python train.py --experts_per_token=2 --balance_loss=0.000731 --shared_expert_gate=true --lr_router=0.000585 --vocab_size=8192 --norm="layernorm" --norm_eps=1e-05 --tie_embeddings=false --optimizer="muon_variant" --lr=0.0112 --batch_tokens=65536 --seq_len=512 --steps=6241
Below are experts of layer 9 (counted from 0) of a mixture-of-experts language model. Rows are named router (the router's row for the expert), gate (a neuron's input weights, with its number), up (a neuron's input weights, with its number), down (a neuron's output weights, with its number) and show model dimensions 0-255. Each number is 500 + 40 x the weight over its row's rms, rounded and kept within 0 to 999. Numbers have three digits each.
Before each expert's rows: a language model's description of what the expert responds to. This comes from a sample of Wikipedia text that the model never trained on.

# expert 4
It responds to: Tokens just before a person's name in tables and lists, such as column bars, commas, country codes like FRA, and featuring, against, alongside.
router:528436434495434505462511490519537519503564503482465518507473451535509546530549560533518533394478473436507520432529472457441491484495481538537563507462499442518544460534464410449551405429539502556465452517583464535443558542470541481538583512474466498468476477503502527463496484507485526432515523562535518522557488512544548493443451526560445454507529476523530466526454481445405511485584465565460458533511491433565507530532453428551493519561516517514524556491410468493515546459498527521479469475440473433481486419498443423473524499452524454441584474549540462541551541514557511498471512456555493471446507484548550519499489489472491496425502512547505510478495462488518471515493478550539477484414532523605482492460481472524503534520540455535547496502509444450465537464522472
gate0:537508502537478529361546511567482490531516521597413580557480504510492528486474542562506496478481494543532467504462529505531467461539528480480509507423496504509380443526491544534486455486546561559504467514450454547558511492494494502562450475460429560517537468439501587552502428522472460471492537506524527484542541471483446547498476521487497475457537490542635516497451502437479526517534520524511536474472561512522523543477490530451459451517436501516479500437450492420515554510558522554427591517509508556496506484503454474434482486433447459587528513565513510453556495545523465482463445491472474501443486501489515488499527524503525536483484507572536508449483470515476451529508455457543547495453563506575481512489426606541473490497487456508508486561494491421470496461546518
up0:574482433523503490350560499569533500481529483590465538533469521494537559470504538565485511455455515544560451521498494443532453478515494507491578523447466507483444464512513563512494453465536503517503520484465468563550476514454537512520475494484433553513538506505557554503475460511466473509464523460481514481585508480488456528468496540492494514504532465535617495506445492423504506518513534499478493498522585515569502544581448520427508511507451483528480544487473471378530558545562555534462543499530464529473535472500493487415502523422450510581493485606450443424548477528515445462499427475490486532443461531471535512488526517502505505415527520557518500483494444494498458519476477498537530470480546541589489476505461569555458500492486425466455459546491532436484539460523510
down0:477463484515439482519489461532498549465471456471500574475512541509480511510523472582397480493487549518486481539460470483512500569457503528488490514535455548493578579498560500486520435567554487481508476513516499503533539539484481577476529507520494535492454497477502539457514471519489496544489515459485477470453585516448543537500556476466433555518521496470569598501510441472477473536548507488506425470477523494546523477449516606516458432401459465488436460502538448493464525555608515478574524484516560492561466532495581550479481483588499391451399470498496473454463552499469473525463517547473470476441529512499488516566545493453520479463458452482573496492489459482511480548506525454515536516501491513467477574506508533512512471484440390502465500474550477459528562465406573
gate1:560491500565541491503478504500445539468509521514483487478553460450483437440506590498480572491541621462563518522493466492523511484585461534475521525489474460534546481527434581541524481486529457494431481453525433571454453546459519470501501485510515516498450486564535522504489534545515543487533507466561518573483566523502537369465526552508459509571544587511478454539453466525502526539456486473498517508503542439476471455524434455574526527450481474491555508419510502501465509428507519491504480507472514505430467490498494474500487510445465472487487516525509525466524495503573517500482459484403507484567518463464587512515520550456483532464556540579491522442542548530524433438482419452512507544492464458546462496496540437556483492408549529529505520590539526415446506530514458
up1:518553441556441640531427536481545509465479469398463488528498480486564553483526490482464508500469493476549480565475438518522408440499525542521576557523488491480426524494454445553524580452483525499546522502411640511449514486446438448466471538478502567498529501512470496474582408522517488499542498524543531534504503578531490451556478512514499468495426485511516502468536544475560480486534459480470471517487412523501493462508508521453530468497525499482502529503548514552518507472467544466497460488521514613578507542492506492538521558488469500494487524494465515429462481523498557421520491525496464492526475440586481553493466462508461513562461532442475511512517527528491503496506441481509500538531550539514375471520525464543458462441556499484456526471509449488478450453494563
down1:477531498539560471507485514445481472526454535515537481496520533506466475517494500430485567500512510540461558474483523505534524491489458479451520533507445471509485298457492515560474520523462540455535496494520418473535506493502539501559503526495416479507564454522500516499423558502518451543529486528478529513459495452465385535559515493497470553558461528425465540573544461520510481522475520486530600562389504475518484562524481511454456449712467462489468516451548497537544525498492495472476507509463483498480525529531456549515518428521495495508574467488458529491525427487489495478524518473582495569496526517441533495472490477502474515491515519488483502503522448525468432517475527513492505422508574515462467484551560537489486484543510447443512509474545470508547511488516559
gate2:426457499529531488511477560516567542551490528530485514468520502455531519487530496457541461477476468540466489531468508583513470501528493476469540517413519503489466413461594518445612579440466545496498465592513498467468510501461496517569505418580426487476482552425518480469552516432475504479462461456428517512515444492478470471495488495510502525478425484498508494492525503493595511444486517599541487571526497433498540546424430490551498521527436489506476501495541452477541493457506586608551585554480503537474583478507477457460528555533575440499551568440434562465498506479518525471486512474488521500530508525542535462535485521490477518465467517502517484506490550556426429502493498518481463545461456495564443533499495476503448550485449498481546462497495501558522556476538463
up2:406427499617524506485488529589534483523570506446431472499577486461485459560522483503465496521444470515564456554442488523443505525518457555530502509450545540457521475525472457486550549455399498486485548577498536470511544557472527492535463467582441466478471538495492464547516505525404576464448531488435510498466494532515490423510481491457540533441446539561468406535513561522495478465564445545512520508524540460524509456472460483563463492451463545510502428456529561443508507513524526500547509503455507474514545509502498490432428496500548495471569597436439530488470510538470472478436475540488520477527498527504552457538498487464482438478465550513527501511479544515451458491495461535499456447602526480542487490585490551477462454550511514480507545537470576489506509503537501
down2:464473438515584453538494541473516500481476503525462498502522524512574533475520498493475525521491544501540484422583477529522471469575579491539464568566510463448540503402578528427504534485494542512418503481489548507472508392508519522513496539488546550459476489469492453528494501502541616469429560503553507491470439556510502563445374493594474514529452455507505500540515555526495548488524418526499511505546545494511462442481473501514451513591410493451529561517493544549460495427502435488551512475528488478462514469562548521498466465424440537487457522474441499544534539525557545471564499477496483519521461471544541508539494459534501507461498448486524471489518546534525470503520468518490471476518430484504497432508433529546487531539455544442574468467461521474456422485501456
gate3:480454478529552516458483459541494484522546529481406500449525432528502515508530498509529518449541519506491532479447583521512531479554450470517482444493577485531487448502476408481559489507503458460387477590552430504494460499520535411566560534449498468541444439518499488524441492484545538505516507477487537469592517497477534511491495538481492429551478460555487499495472461530463493456497436459499442542515522423475488538568493516529495534566503510446479494466489480581487573535507485542532498551507439555510441489456505426449511574426499492526552507573473478448489519492532523402488453517537527486458499542536555487519518548423489503541495532555536472508571493484521489527542493440458500490438561492473454558460464477477485563573550452562451485461500444400475553470525480
up3:462437461486599491468432468520525526518584493466436468511478486447493476480479483485534521453520498465489525482473565465501546484518476487542501422560559491523445493477508400466574438547530483472434483587577465545467480498484484459580551519481481504590452464481498437512447509531497532524512425511491524525619508552486516510506534554473506486536496482489478502506433425559461462477493454463505449525539499408497469510558502459515472553549502458486474460518514523568518605524521480546526504524524435519500503455492566413459570583466492445453530555612513487474485514532565463426451479513544552486430497489516516501506508542458484490476505536503506529518539491489494433519517463442459446486506547533502471544469490489486502567586507515545471482470532493398449518492495502
down3:552504467499531434488493446467467534435518527565439451504408510473521512520491469505534525524462485504515492547478536522482542505451553525543466462544554515513430580479439513415461437518539470500524495492571587452491510489538501541536547499575533480586478502538538530485543573527493428513499410574439539449534496485499573561520541477465445475500560477552472462507491446490528525450486448447476449523543520526463521512494495545523439487451462560516449490499554509495461554477468518523491426454552514579396461469495557455479526547516450452452512509493474467519456471476531460464507500541540541485491510437402501544526579508458480514497549467468541461533546495523598455552458470510507463493542528564470482466493481491572548539543525426511446521550496487529477462548465441
gate4:479542446477559567456496516483483488560477494492489518444522491485474511510460487475548459487526425474414456401440517479527455562571470402501448502497517528482554495596493516532496457492481534570434510510447484542535576587526534415510533488546578502487546519479497454470494429519526444566520457510506515517512483547540472451461513491457531521487527468514472507521432591492514523425548554481513420549464465498534482469457494553524451471513537444512544574504529503557413566440464520494533440484475462473484484443514461435478440513532525546473595583510491455533458562536529462494501492400521512480461531544552565496495484521494503505553514551532500470507449490490466448499500469488475452509539457557522460517503480443570513535469483496488498510448428598482491484521534510
up4:495467480488490526461502488495556495479449448419462526432541503514514489530488588463533497487496452457495442408508534536517507526596505427457417536500537519502518504480494470484535446556515546524440523491448604492502523553519523530530554499516524515487518487503460426493465460553538489570532402524487503557534582525531502461511424482532565453484469483499506493467388564495499535489542549490522515544481452488517486438431439523541487464519499433538485551442499417551421506484429510504528426433522470454549458464505497385506477514530563577538534577541521437514490499573513489500459552485507531443446524573527548485516514571482545517527490563520519501444534487516511470521489500505467483480515472523535462529492460459566509527439505469511474528505426537463419497495527497
down4:501552502547489619577415558461404460463447415480449504466467500489496537524466478529512527477508471528475411467418525589503479456525502497517448483500505551491506440545508552457511527478452519470448429496479556522497493518520449491469513511554523546534496447423461513508486557521507471571572492523425517479438447528528491531472497511453518557406509434536501490550539548576513510449508564564496556493422502538489489539444510470578496472574531489543428585507527457449472503449506574599516508459483549434460467488452501468511509500527529474517570532496475465526521470445484487539519550492497474460482474569574477538477560501512515498552487416486484451569515544494452587520467490491462510517528488527500494521503466479533534522548415508513483479516478498512545527485492475
gate5:507519483470467518541582481466456562547498506524457533438459421528562505430527478559470502485473508441508493464490480451443490503473506506510482505472470510509491475519470394351572585558529460584546493471535559559490531565471475474472551516511526523425454431484497625504454591486517544497515487493521471520502540493447585501464447516504507499466544486493461473532507477501433569558534522449421543568505514457522505492541505418525447567488544484474517508460532476495494430535482481529410472513433522472460443454460464506409514487585546492466507509505513542506597502544541456515501473475474493493490508499578541469550495505515540529510510479485459569542494540500538532560546560543423468498551507483520483464467539460529478466496502493516547485510492519514499551495487452
up5:503486515402513449511564580433468500483540445529520513415451467509499504498477568533409509520453507511519523526532509464486469520457489548556485572496492430518539486533540484439561523482534500463523491509571467504575501466505587494488538512490511507508527463528412531494520529564610468487544487563536516494534458513522493495498453487518470509516513520477451512550496492536471508477491597523453519523451547464543568476463514422452566506533562513473474463437461558524502419487496532537480474498450593473457474393535457485475479497518458432497550497487502507517519598399576555512478502450535481539541479509533512513505478443454462428552513511470443543506518466439562499504573548509483496529459485449506442501464492394522495469526507556557461494503488503494472559462531424
down5:467510445523499535514488477480480512526496526430571506428500484493527489509533523535479476558467524487506477499489553442515479557508536496500565517440486479475478562527530542461387559518487484539581523396475450435519543523496521486504442541479480592527465424504544515500618521585460478514524496506460452549482538535452486495483513577491521474453561481454539588528470517488556468438462427473513530485454464493537547548481482511514560446413495523421521439494468457516465481550502503574502500490511542507492493457462532481449491611532493425505440574465467520468472562519435500508530566543517497503474463502471483513500542441434495509495463510510502563556464523521535503483420518444501554542472407502534462481512419501581505530462486529514514553471511475511409507512556475
gate6:565534506425488505494487492577496509620503460514559506505498481502476496463478596588486504508479467464492516496509515499492469488504507487416470524453433514543563446480495505562560487530536523521478450488567549465493541519396514461518566493504540525485465501474485493481500541460486534484521502455570503509465456548518568524412497473510399484499494493490424543520534585519429468525531514470536396497510525494597503517487525469549476469464519477560535520470471473457537500524524541558524438533440426500499499528540516464501516507553511509445495489496603443468547507438526447407465481483486458523475501564474444500534480524518506507476569494486497447505535549449505448526577453436465522553476489451589469510499561463611445558474507508481520499518588468462468489546474513
up6:437382496468477507453505504528517562496534525518490458480508525571517486457425523548587443464515503444485475474462505498414510508516520483520535543439505464489563453488561596461531506514522451557537462454570511503457509520525488418506537443524503536519456484477510533506446461513467525457499493520502524526454491445503439560466562587468436490508546428522618519521516561477479458524508545511467505498454491440474462498487485458577465565438500460523491544547497524508516497454529537552473525561540486395471537569541487526492559521516484464554489510495537599477541501456557478462557507515479439513501510489442456541448433523485480443493545451540461455539468520452489508441575603549483498508516533477551535450485474499565483507475490495473472482572516568483536522490570518
down6:536503526519462455530447524524574481491535474555541535472424443443450530509448511514558519477536491481526467450438535486508547534527520518521501496463490558509519538485491523486565526505488440469452471504502523453491457548527523432438558435454483478482466464453502566522523469528491511464502470448467472559535482467532468540516493527506462484495456476592549522480483525456532439497459564489533455505438538481507465525492482450497530551349446547554471467485460500497504489465528560465406481501471463506451481556512534529560488507529485483479302523480465501484524481569443450434524486479494419492518492524448548578535449533541545538497538448473495516531471551539517530440547471545516510502490537586477473459557581556561505504554519523487494542551456504516510523559459508
gate7:509449478496487520508501512526474490536604492511512529516502490445468484513506573537553536455446470526509558447529464461433529486531485453524553425524446497483525479553488417445558522552512502510469406560510532554493553439476537490525514527488511506483535588498459574485449476441532451569459560447501471533475498537496489451448508570565436524504516479459476469511517470475538465490571515523524409532532547476463452557472432434540507539480528519553484504509439477495549471529481555540514521453481557526538495420486473484492481511483538522506511461514526526507581510491508475494474487538498432463489537504523542553539457514492503505401425465623493426574484480498509510483526541524485492517452439452491480485509448466460442584524514461503467540422436507493448594407503557
up7:561504468415470484519520502525536533515512543503480539508438504504501524480547553537515483453490459485517550483518481490480531528478490402500519445501496536462554485515499455454539484452547551497565431535544518567524553456504501451480568522465498524498467539446498520446445466449438485518478532449496531481508505532497499471404571564506500512507571495425474515547596458465492562441593518445538496489516466516530462480521457452523498485509592548518482494496473460505519502535483482574413541507521552474530501435496523452463498517520519476424527454462583478532581463531539474480510444533498417506458521472528560577495434517469504508490449495501455454517497479537583491514621523490507543486482508406548478496498466482570451576536495455509455459438417496518422571440526511
down7:477504481582527457458492458442436547568524486472517524513478472500484504407591515516492453521478461485556501483483454488518563494545499464523500475508504452505457616442468450485494592553519490527489479527486518422477433447522486529492482509432493494481517533467539489499467537475529518429524501542483500494487474530493435497478554454511531526517514551406568475469558510496466503474481485510469496537541482516515528538434427546496546510393521480512477470594528459586516484491478443478504492486497561496455507487461548463507516526523543533502348525471496437522517524432560522502461542450572463496470477459548545517494450507489564464508493487535501498499482480419437569494563533514598588534462543495505452532477545492537477577549527459559593503513470483555465460463458496
gate8:516501410563442559475481448552514536428498515491419475595585486488583498551525574493535437433505439532408512498501526467466508491506517535414516531477476533521483532483474473551499490474559538430494467452500518513472467475512419516523480486535554511493526602472514578494455447420487543503484550488467482530487496511512534583509582435554550413497501448468550522489504485497503520512467537479506470519487498464522487469486428487499486470511458614580519517551511483509497528525513553524506558474436372530471547511515535489512399589473544491542490452468529542574497490464544511422587527519492474511546477475456445503501494488501492482430516523495562481542502489509475452500479463567524498401474552501526456484472517483520507520489459466468466457529534507529485489488482523
up8:482463409539499568562501522505548449479513475486449488601564443554529470494522506489603447506447543554506544511531482455482514479538498467502433584487504525588420491573468472483469481494537539474495500456477469470428481511542452458485486482495500558510605535430495543528486469452469469523546482495447496484531514465489475560451505429579501464487537425488538554451570433501455479519432563494468502518513491481464502445507474458486523501509506528542474530531521456490566467518525538532539476486511387509532491509513445442522498547451511495540480482515494527552525458535576519469581502519457479410543450437443497515465481512492523490503534533497569459533475524518549462515458480554533504453491476433571536516496501580507488539521498423532537546536519440513383556471487497
down8:538473535535553493507472520506517564537452463482524502482460482497483538456548463539541494533483511442556470430510548535557482495541512452560509514495486490387544535516567493566488543470561510596479444474525513558527514530528434458487554503498489471470485391429608488520501534497540488525460467506513476432443412504468525479446491517500486560477508469524482514525592550528423466510559468449463519462517510579567520543538505459543453520426443480494517383488502444481522449471492425473469456495487499484524492513443468465509538519483477488534360541553458501514546531494426484541516528533518468454444486575525539541551417519511485508540477592517488447562537504504504530553480507444485518517453484473457447496549454535481544452496539491492541524484489458462508482491528492
gate9:459508515490508541595476481415504489483544468482549610516503484496391445482537508489554473459526495512507510486531477525476446431502534533522493479502455510510460465481462448413491496503502531503493576538552514555432543480449458490534523537493452542453551488507513536473529468487608546477478477510469523536477454521561554459421513487636430537463506507450517495401457550502476562460560447516538452606493518507521449533484478541498512473559464551487514486467470563466508488538458548495470440537472493479534460450445469499475479576460540559521506472515477462510480467540468537540426531465561536507459454535537504534461519519512517467486454458530469570538538546524544503509420473466408519483459441502544468544552455412467507487542496536527491486539491564452490485460522510
up9:504523539501446535555480420430482504470543504417466513523466479546456536520481566555491532461577457535565471554537497479447463399531491528559500443512494523585496474461518417482517507476470536495531568507529564463498515437516477518486515572504452487486515474523513544462513483505539500420468464419511482494483477425509493504479458496553479457480518497428512494397434544485446502473510454510570482511537540536532456532494509506501436540521538499460558454443477482494519483575434571495428397453443524486551488519459503502430504509462605542474545502523517481514483532528454541540492501466567520515453500486529596553550465472443512478468496468542528562497558509490517547481508505570467545427497517522573477510541515466506492542497426463526388510508542535443514519478538508
down9:562511472466479484436507523525470542529432502509436485538503434481525518443504531478470518495518496517541510454532530562485494495562470452494531474505531467478560763495484511473439484539479521610506512532475455515458520485522519468497485447498560512489449477459504540518481497499554509517516491501496526495521449492498524500489526536501532462535514514480530525472501519540525488499568485484468498473539473542464493503536471521552459538373548472536502434547495492489562530460478449504520515449481486476481455516503534459490486504515499512530203519509534475522518475500530476500515480452533502443502491473506549521529454486494519455529534471514495489515479482456471476456512490501553510504510532504547541528524464488524446523519496513504467485496472473504479541480423503
gate10:534483510511434599451453557492561528499516475440515513515481470449512532431547442511502502482530498472560477554439510491474532579484455484498501454483489577536441564491424409506482536527542540512490506517528518552468544460474501466462493505493421474469487425498531525530511501505456465491453511551502549505526620521537494553507496457494435452543470509544496454497477455517486498551508573451489509551529480477501460557542487441531514518499532549476505529475540491463443450486568462443464553480480525600480488517472507577433540545511510479433496537496515415489484529579544541519531510535544563522422442467497427501460442536533401497444488479467465515486428530489502493545503446534512483495578472511532500456478471595489417451570508531492409465489499495512518544542431474
up10:527500475469418510473482510450584524471503449451541483490491448454480524530548557484528536454521491454543499533412536436450548533479427456544503478455474634504494552520460364498474509495523531572478472527602487524457502496497533456504493511533468451477517445491486534500497559531496425496503543535480559491542527499522482551469473388485465508537479517444551435466482498530486473515537569445457513547504515440527467559566478466569506576490519529528542533460526489459482434506495466458433508489508515558495506451450471515492522509481539469417509484492472446534498529532577480586545463522580524503499478444501493456486502577447513483413473450505472525509451500523491504509535486496459566501508525470552524430493488540476476520508558530563447500474487523498525585533397475
down10:473491481537472502528525496569480543495488521512468520509532497562443454478496430484442543563477549554473549581501543469543461500462569503559505506505465491546504367477513573529474553492486506532552555492473561537425449435473458467450456503473557443477490563540468525435493423453505511493494359501513566472463538467439467486479504430479475436446469477521478471566508476444521505524532520446490517509604457564470514491441508515517537478553539497534504521538493507515557549513427576517551526516508518496494514574525547493540471450529534442499554560504540554490434567516439510499552517469489473523481465472474440517527533471480411489521493475464477471518476538477446483524466514547447446530564506510506524504472531472400486464532491508463577561527552538511501443532523473
gate11:472436499489480467524503597532595465590553551446471559536456515538534517495606498539500498489487529484469488541473492425475506480470525568490547489529462489508465465534484537515453520512448483537512492493484516487526482541526552415511551516499477554436499452530448487519473455502532467489492471467496556487454541562505563484573484528592500497420595474507561463491540522512498522452492530542536494413521538463487467503524483582466519577482527503565493517533489440537549483478507526437513507452461508422517493479483492483549434408444552490496553464531491455534536408438537518462430440464464510487517505523585532464524411537490472537424501472492482557451568509516487601493492481480494525413490473514485488487472474501446436532540492557518543504441579500510553499490483460
up11:433480506486486477479524512567581498557542586490478502503477496512524516503556482532533522523511557546481466537452526460465494500445478471525509525502504455487466480498483490504438537482494498546538472540546487469541460490535562447612535457548453546444497459600448541475523455456499509500515395477536533465484480526484593480550483534548428496466586459563569460467510541502539507489467486599510492471455546500447522582535537554515519555472510516513480490519436424477505455442512585422534493492528502501527450488490507475502539408484522471554550495487521498506558432482553511459463477518499521524572485551621445434506484530447501553481484424524518524488514520526431523471518547436508525463469519540483505412463480535461462482535493516546536522464545483501490443476411428
down11:516508525546542517532491530487465429535497437492491440455556560522549492504532397530531536521472465533549520533480523500479481488479469490507458491482532505528497622574500576535494467516520542531514492495557491465463452503516461572526461498523458505479520501537503436588449532474528452524490454521459476517525540499533508466493533451472484487479509501499450495464566546484569567495426532553527528510463546476472561493480403541469499539358496416516484465489546448490557462471590492482546505505486541486414549517477488435522493526466529536503527463473466424519480429476535565553494466481430507555496450534505423476462488447464500510514528488461471537524600500503516484512512570442587520460598479492430487513481472570489419474538487535539473506437477473565506470459463483
gate12:483485486511524516454442528502578510490544458411500453437500455443505464580521550581511524537520517387493503494446471460525536481516467422503458536478453572479557524565484484517595516537484463485511450434435526477498472526485461564486523530472513524554532536555466465471521539595490515561468438520506509510492482492544520481507418458564467510470479458465467475508417520521462455500454474566433508500450538504509487501555467538549493501516521394544481469485477438506516485514559538484440516452521528442518450488485518476485447471436528479461546497588492533510515495492476479513503394517502505491473530511599574479468476462503514500462455506492547601485540512512477537470539562537476450504487508460574480495542479438587483514521507489406524534566579466426479475486498504
up12:520465477460472482491451540537527522441546541448451550494463510505438454512546564540526499564505505390463438502522472429531504495592483475463534481492476571490529515491491434473566481523547484468528485455503469414437519603491556547534552509470488515536461491447455516474512485457511521436489468512510498523513514508580548509508406524570489455515459512475488481473454521513478499481529492532478461495493572539499454510507442492584547501535494485536455477527434470462541481540515524463475488546560453483531397518448571502474522502491493471443548543459550499507473418472535524490463440485502475535491563541563511452461506514505482506384540512543530586502442497504406524437421493516505482566545491462564493553421449526495497532504547433481542530542574437460504475494523462
down12:473493484485506467557505464501490512457468512498517546520515492510467488546494469488532496479490461489552463526468591509494522464579471469488493492452545510507506578433552457526446434519518487416592530468514497506510530487497495486472528470588487543472475444461516537546475472487495470476498422438551501509548498425548463517516486546457548451548473464411461468483467608465499559471487512431486449540529524570497486486502488491463501524354545502498574454474466502425504531614463494559439540538515512494512466479492531442519548511389526505497335502485497529484537474516526480521561494496528504533532461546468546475578536535427503471536566531493525515495508480468469517470489548498474490456558521497518512588507553545510515436437474484574466548461455485493551513525516494
gate13:411435461540498516461465492525510454494503549469478496538546507538481489494516480539478520495576488553492498594495535492416549448490520418435527542525488542519386491528459508482432439491489512464473528495518456462525494461414534553555527446458437520560457515549516451575528573467547576524528456427519474434449529526501549529483504547533471491483500475522563543549509574469452590565511480539503550459502494477498493451552491477520521533474377500554481474492557489493565490545418529481484498467541561521538535434499504474513533511504567488477485518499450496547432467525528432485504503478565583520415431536583429509482529467480546471428485517521482493507495495490526501457442489541478526499486461489567449543484474497520545553519441478542460544523456517497464494463502522
up13:493533445520564514503470471411537467479505542486470509471573490454529535467514467518482483502481502462484498480493484510398529502579506445489546488478469528441401460458446551549498438577439503503413519502461520537438544520463461527540493485464500467546506480492499403535514568544514551504481509440487544507467483546585550437464545587510460502522606557591553426464468502481478625542489487414498526530473510453515521524525482489518496474546431523455504519487547475454532547472511515435503535490499519552469476492479494515563532488501575470496518505498447489542438523530512468545550525559506528555484484460561529503534501468548463496473505441541517486529474529534424538414486505526447500607476540509447497481538509444559500539534506481542517485425433499449503445498484479
down13:515512527483538489497512453487496515474504524504513558569504467508527469429485535462542434578475493514568519577526457506466429563490505539447550470509484515537524578466555483460455537524442538485530505534481490472520455583498479466413480459466510519445441459563442542493467469493487503533536431505515502531606508473515454538528517577461466531529516507527534500519496425486471471480596525441491476499513551468490507531589543473490456514409571418554504461491441515543508491428535486547517487520519479463512475552466521530466479490503464554526433567474566466506445419547515506405502479389533466496432448523474535532496509488571470400510513511459503526505538477462557540455510549481526542501563486570521555503428515473521517536469463438479472551513556470439508489473527465
gate14:448448560541511572437469478508469502540516411443541487483546546493578503519527514586507489442509458455463557490500497491487456467448514516489541554513523526494563444504464532449528458460416543523444444498512506587481527504487491495542529513468480594518524476560437521540532445484490458528457521573441533460512484553511516523523555512474457487447477515514535550534483440493504546457481480504434548516463516514549501492505475527504487544483454518643522515453514488575530522423534520506552515424519540437433466428544406508511523464483538575514550474546589455553536505505508439487503473534560483404455465448522526516502449503481500456451485515469493519510536542532520447498572497487454495469509515435537511480525615439547496512476503561456559456494516482463471531511504478
up14:536454491497466556452510481495546510525508438410482447537592509501557513484512560578512467417478477431439523477502467487553444488493553494485501513527536548470553451454493515501561460443502528526485405498512535570469613511488485554520545538481512502528483513523464495506453468502489496508465467576447502493479519581521531481570511497464502513481507543512507596503439492536454569503459518492405550552512508526511459503510480464514521515475514529573488499543490514486547470476507440435527582412540537470491470431549407558444535477473543558495567486544564499507552466473553426524494478576545510416472491456529535449552453508498460475422497467461499535490487542514494457450564587478500474451494547420567509484502554466500499506529528523473508455476528480458436499527533533
down14:480513541499406545554429487523523513511569463572482518481460467541489471468437549515540560509488456501496466479499515482506515454483514464392531508602493519504534557499448471478499480480557489502504517479483493523545540477527460541538485489537491559504575584510474497522527563485474514571479582466480531479483469493463559540518534518436377461516483500471458450483484510518528432499537465504506540472519509528403466463507490450519538463447471490486470437466519525491492489520493598495553538537417611429438497514468496524605468530552458462505513508503494484532561484568495503564549503464500496475485520422430505536439502487446530437451432458478456507473547535556548532452494457524479446493477566534469487470531568519541488455496569558419588509478472507506507506524476460
gate15:478451498475489540456521502472571512510515486430499553466535520469500506556541544455482504513502495432487469438469551491506476501542530476511427571495506545508593516503573364468524537514584519580509406518518514496491442548524580469534526457466504472422487528470423500502476518515500493481513439533504545537517517529551563483541531533589479485466527489484488538558429460454549497474503499500504507479528542449505453462522484461546495579494519523546484537515480554475546516518415486488443529480525490418588467422478489471496494519487515496443457483563480447487453466516596469462469520441552535541431443566474520479558519511493531485425573493500556468502503484569477547456470492462422476437525448508547497479504586439546460579524481515483473525498502536484437506531544469
up15:524504494464467614446498492544455476428567447555524586526425486495493535490557459519448512542472490497461544464451511455451536509464478469566545509524496546482621501473534486499487517576515500471517458478499499484505474592541552506448530476518499465463539510492450511555537487483481456462452440564469512490502501481476518513535499520513561498499544519483511516528455517490421461470519462436509466519502519472512545480418490470468441576458511475635535481484499486491576558513507507552487463537576481404516427464440536430537455516485506530420496498535556470486524562566482465496479476567559517479509471478515541580529522467527497494464575554482483449491505502496491448508465503472459526463493481501543562405487576489606552506489435544490511457500520554534472559469472474
down15:463475508463489464510478453485500548514500477497524541523554509451552524477516524544552504489482553499450446566498505560498514533497529451503533455427450495495517709541496519491498421551550559494487459483594487553510496536454509518484541444490486500497512506491591518471484464551536518497514472505544509482446532481480524484413470525483480493439526487447464551482507522471448497454465505460483500490542588514541539475524495475492509513276555471484518411485511520491495501498510519493535505441504511492500470522512541496476496474423469495505269551504517468585520473533472456533460487544475473491510497479525534441479483480508501502512454515512498508494556533524515496474496500504527514474431469488448511514483524510497477494518512525491535565541489508496528521490492465
gate16:440461499501540440433498496459491526473532460477456436500524531498536494514499515488514530469521468400477544518520504557492488483607467463480472463486471440481509481554481429445439442471503544491429460530503550525473505456431483519525525469480571543489461504525573426471486560507470483508489520523436501456540490528568553467511436490569490472395516545499602503444414529472474554482512428529473523520494469493538513539548474538569478535551468544498514517485467539533477563518510434564547477490537520436504449518453484458569483535521491485447580455464553449516598515487463467462461491475563568464473523532501585516515525456503522429488465466491468523534434497487458569502437542485457498576499590460494470498471449546510544464557550526522478524465552449487522553529492484
up16:444455529493531478530494552498565537526560460414555497454515511439470451482556469467538554444491502427431454458540468554529448509574466450554543476573422496446494459513574478474535502526531549525447417498534573507473460519518527467514476511523488516455567576447495524524520495526444497522531488522444490522520443503535507432505465444571504497414541531498570524538457511557515488462498506490510524485495512425552467459525442477535501475515428459481481505537544501536561511491551450530566450495492496426524520494477445453554525541515533518439555474438527468478535454514499480459456508521472587473441535518478559551495508542521463475523491462453440537479529538548516518470479511582444475512528534512480458505508452504535538449472597511429536552416492522416562510564488522
down16:474505531515531585483438473469491545525515455429517462500507541466542500533541530527481430452514430441527429422515464466511512538547579415514456525492476472450501450543455493513484559495464552481425513458500533471413514425496479505497467612571476489492471546412522492557530533506498578495562440489409512552608486475513534558469499466492443562496499488511515550525503482536525524508541523555483468440465465480484563543411529593561519467524500479460502491511566479484528520532558511561488471469514486443482486532471546519476495512564540457535507482521547592468525499457498511546493496591492492458460433599501495453533522523523500487487455466430516456459487483532509497536492505507470439454527442500517564514490551552459471500530419490485491449491554495459522479439531498
gate17:521512489524491464505463483536507491458498506490475488556558484476444533476448507481555470466488498507544535495487518463476497486558491524509515515431519513587548448486444500538493444496441447587469517504458555562501489542468439510524504429491418557459490486478450527446494471483537494457492585493550479594525463533534564462510465505518444547544500489508477500528498553436482488595510536556523568466479530468473527516521486430546498425506523516524526503428400511462449451452539497586534425412511432523484514609556477546574490438403473440478518575468475512523505510501595461465544571430526543494486499500457481531490509517486510491431553547556497472521524498524466514550467490510509546527494552530514464474473446503551515528500507506523563528526424459518418498519569563
up17:540551503506509423492502504515492510442548524516448503448524475544475499505501551463559456462472483492560488490450511522467458419533480499494545503510568509551464492573455531472468479578490505553546558450538481577530470551437483497521487559456441501507534531551454563477498480500510509466526520424523421526580484514502581471435476531528555502497494450445470506524532499457442390502543486521513543426529539523536530476524533448568473458520502566480502472506456561497516483549484459612509441482532453531442519444514484496518485504443558496482479487544489484499480473437581471491526470425521533487456440467563485500474489458521544477465541570542487525487478456436549432488478491552540584480524551491565532487459475453561475509434492442532536514469488498416456557515531612
down17:496596532471573526512555483412502455424508511447501549554548486473528603550494476524472447457521463529517547519483470449516492520499469508559445493469517506493462484539458582552464459489526443502525522487513501519514448485514529536482505485575470470431544472448489488429511506472578564553495516474529505554466513541443533496484458487488520553453539510509527488501488462529496529488495527524558549493488450538440486525548498452447447518454485533460413483522468516631492503576489479468450545498522488534492452569456453483474525473443396548498489587500499509537453501545578497436447433550487488510477519577579522523459504470471533434463478422533500498468515503494542575474502513537436529583448446542509441482451546491567473443487460567520509479492476510500518424511513461